{
  "balance_bias": false,
  "lr_router": 0.000926,
  "vocab_size": 14833,
  "norm_eps": 1e-05,
  "optimizer": "adamw",
  "batch_tokens": [32768, 65536, 131072]
}
Below are experts of layer 6 (counted from 0) of a mixture-of-experts language model. Rows are named router (the router's row for the expert), gate (a neuron's input weights, with its number), up (a neuron's input weights, with its number), down (a neuron's output weights, with its number) and show model dimensions 0-127. Each number is 500 + 25 x the weight over its row's rms, rounded and kept within 0 to 999. Numbers have three digits each.
Before each expert's rows: a language model's description of what the expert responds to. This comes from a sample of Wikipedia text that the model never trained on.

# expert 15
What it handles: Conjunctions and prepositions linking clauses or comparisons, such as than, since, until, During, before, plus pipes in score tables.
router:470550462484499476516490526465499488541524538483495481529497503492537531490484491518489470482568527519511485444501507495463483501459507506459508493466513468473489530454498492448504490487483466520526511481504499492508545503510499496485519465529467536476472490511534522512468505494542512579519526544470554513480502499498513490497516495453485492553435479524514534480487479509498505502470
gate0:476457509513464565532466478530480517517443533505501523504497484499509509479521448487468489522518501493495523487540561539480565464513469526470520495541461479477511538479501490496508486506483481467544501533497516482513508509549546486495497520488531484456457536499466486510539527472498491495484461515471488479500484476510485506454495528519448479505498515519489513472513498531472496544489
up0:490488492515516539495491526518478480463537480543515491442479538515523466523526520505576513504493487547495472546474503524520472465504492502530523511502485484498492512524503515466470524503495500489505517518493467480513471510504468508504512517488499468504520514494499463500513537474508512508506487482512503497467490498478499503492484501504505475509503468449451510534506536566501484518472
down0:504497521517529493454504491500496466528487498446475465507536522501489517501466507511483471536544466489530481524520487497517467469539459527470496533527485504532505509488522500505462545497490524464480490493542488476513515544499504533502495490479508510498435488478488524493460497498465511471508499504501515464536483534495450482488494508464503457483476458471520545519507525513483467504523

# expert 9
What it handles: Opening parentheses, quotation marks, hyphens, en dashes and heading equals signs, as in Name (born…), (1758–1829), Cardinal-Infante.
router:503479503468504519497514461489511508505504517496494476509491459472459505449513488510496509484495523466511454529504520501507513509506512472516528479473484523542502511518517442490476524479498470508510461505508520520483543498498469540506512507515468532525503459593497509522475501487519482545512502492510547510481542473472471541503459485463511493497488497511473480494490523446487509541474
gate35:484528465537473488513490514517553489507494483482508495492546460463504521533494491484469492495523442520486524514551500520486498498499482526500497480563498518490494537538531511532498505535505505504490509531480486488507465490502559485462481510514549509513460530477472495530501490510494494510523519512528443469474457514510490494470519540558460504505493452475519496480482486515536537484572
up35:495593498565547477532467563495531466509510501527501506487476539512547494507483509494529513470525523522500525493504481536518486503523473524498503477489577462475467531492507512485538528525505533526506493447481541505526506532516527497489520487453535505509511544496504491482479516510504517518525444450491496532502485490487518510505530474494552494550471488481507491515521549484466507529523
down35:489543511472498456462459482471538487466527480476536519502546517506476506500459487502470489516469467477473499537467493499503529502480541446482438464513481454477519498535497446489489488520507499500501501463470492484484501512510506499498499508517441503474503472476540469530484487491509510492484530542511492545488525505491495469497524438532506517552503482471468506527519483509502548512509

# expert 6
What it handles: Spaces and first digits inside number tables with pipes, such as score grids, sports statistics, coordinates and fractions.
router:439499536477514521500455480490463480503455506547488514527518505504506506472506532488529515562526523496545482481505522467508477492449478439515521508475469515532498451509506547505495505518515498506485504536465511492522553548458477484478488499521477524471495489479486516498506494463481531528508501472484513463493495502499470513516490532508478476516505524530528527483524498484512474524486
gate35:472503525502506469561479515482457472520493555527526482477499521440519525533498505498540476474497507475463443475467542489523488497509508507487496524513517460497498543476536520510453523511526504533425517509526467501559505537503510456459490474513524509439514506472542473465512471497485489527517508446512551497507505489479513491485479522474470566493497530480502520488528512516513512493509
up35:488516508507523537470492464516490521463484503497555477461481542522473486506518479508514497519491484457478523517544501497471501475486457495483507516493472508480513438504466505555540536485445542517499505507505564472488498474525493495491494511507479497544484533511500510496492533510524512482504464515496469507507490474494476484499466519504552481513521484478516480508488498457477503447495
down35:506528491511506536484518501510518489496501514523430461450483480481468467502513494516529456531475510480489495520505528501488539511485485560513531507509476487512494547484478521485501490463484483493463511510510514495492510507521463509463495463532486505466504501533526521517532497532475532529538502480479540509490470495497534470501500519454499484477507532513511558448484490545503511513489

# expert 19
What it handles: Bare space tokens before years, dates and figures after months or in, plus heading words like Albums, Women, medal, ±%.
router:470502518494475483489491477485485492472479511544495515504496482451522537495495511539543505488466483532492516474505542466523475467483502523495487522476488498517468501436483482495497496495478526531523497484490503525485550546494469510501492507537493511474526497504535488512478481520494534551496493498471522501455524472489475503524486566494502496465479537469529494477495543501554506470480
gate35:499502492514513485462506511531500510503473493533444433525516501443515476508499539521483505483525525503459535520504479469525493495485514526538476484503471444505475521518526520451459498524470469515481480490488562510502502478464520495478492504511476494508495528459474499511557511506511534476490503527478477527511488522497477474488495463498497514493511495509533502513488508504466501505509
up35:503491477504492513528514493520484484511555502477509548515484497548479558514514490478468518511485496498537518486504507501480500504489542494490510488518474514491514478509487529491571489478507503513562461489543466480513478488503481497552508487469466537490505478514476511526511516548459491474511519512457488450490492439513488522461518550509516464548526487531486483476521491459551431548515
down35:480500497465508492466509491508504497473535490484532471498473503475494496469466502452494537527511518593498520485534466509507547483478516534540493472551518451523526507534528568486532528504501493510538518472511475500523535521507491474458518495486553474532501536500498491503534486539519503443447516488497479517519468518502495471516511526500506518479532482502522465464495485495489496474521

# expert 13
What it handles: Later digits of quantities and scores and counting words such as eight, several, numerous, many, plus function words like by and the.
router:500510518492504524514526477489465507513471492489513502515496465446507464490506495498487473537474551473503481497524504489497512471485480487517518541462525489506510509505498506505499549432514520507517536526497539499491560489513487509481496535508520562517532502469503485528432538530556462532496488543511545497454513504473522487493555514450461475510492509474501457497497474507432519495474
gate1:494537520455540451485507495491499493490484477548534517525490486479518513500489513486486488504476509456518499524515494471529493532524522487550475476486463507544539508511502505506506488507463527385494491475544516492486506498511494495536507490508556501494478499463496464504470489516471497505473462484524494515474505496528529471466473500465546483539488507472467529465481487503488506471507
up1:500507482494484477479451512527478501523481493554469529467508513492504459504498468494472474478519491499509461503529472516499498486490527526497489534506491472510476474503473528468469475504521495525430497457457523479519489458493529454546508496518516457459509544506485506511520491541480464487501539538503506509496516474514538499506476528519512565518463491551495545524527559473453465518490
down1:513462528502485563550551509529469518526480538515473475488425505525485449486511463483528508507461524468508458516467493487483529544473504528507481497490485457561452521460497493503464501478529463521531572501515493483450505542479491493513545504459499488480492538520492479496519515524498457513489500487508537500502480479502509481513537479497519517459493545501496521476496490525499513524440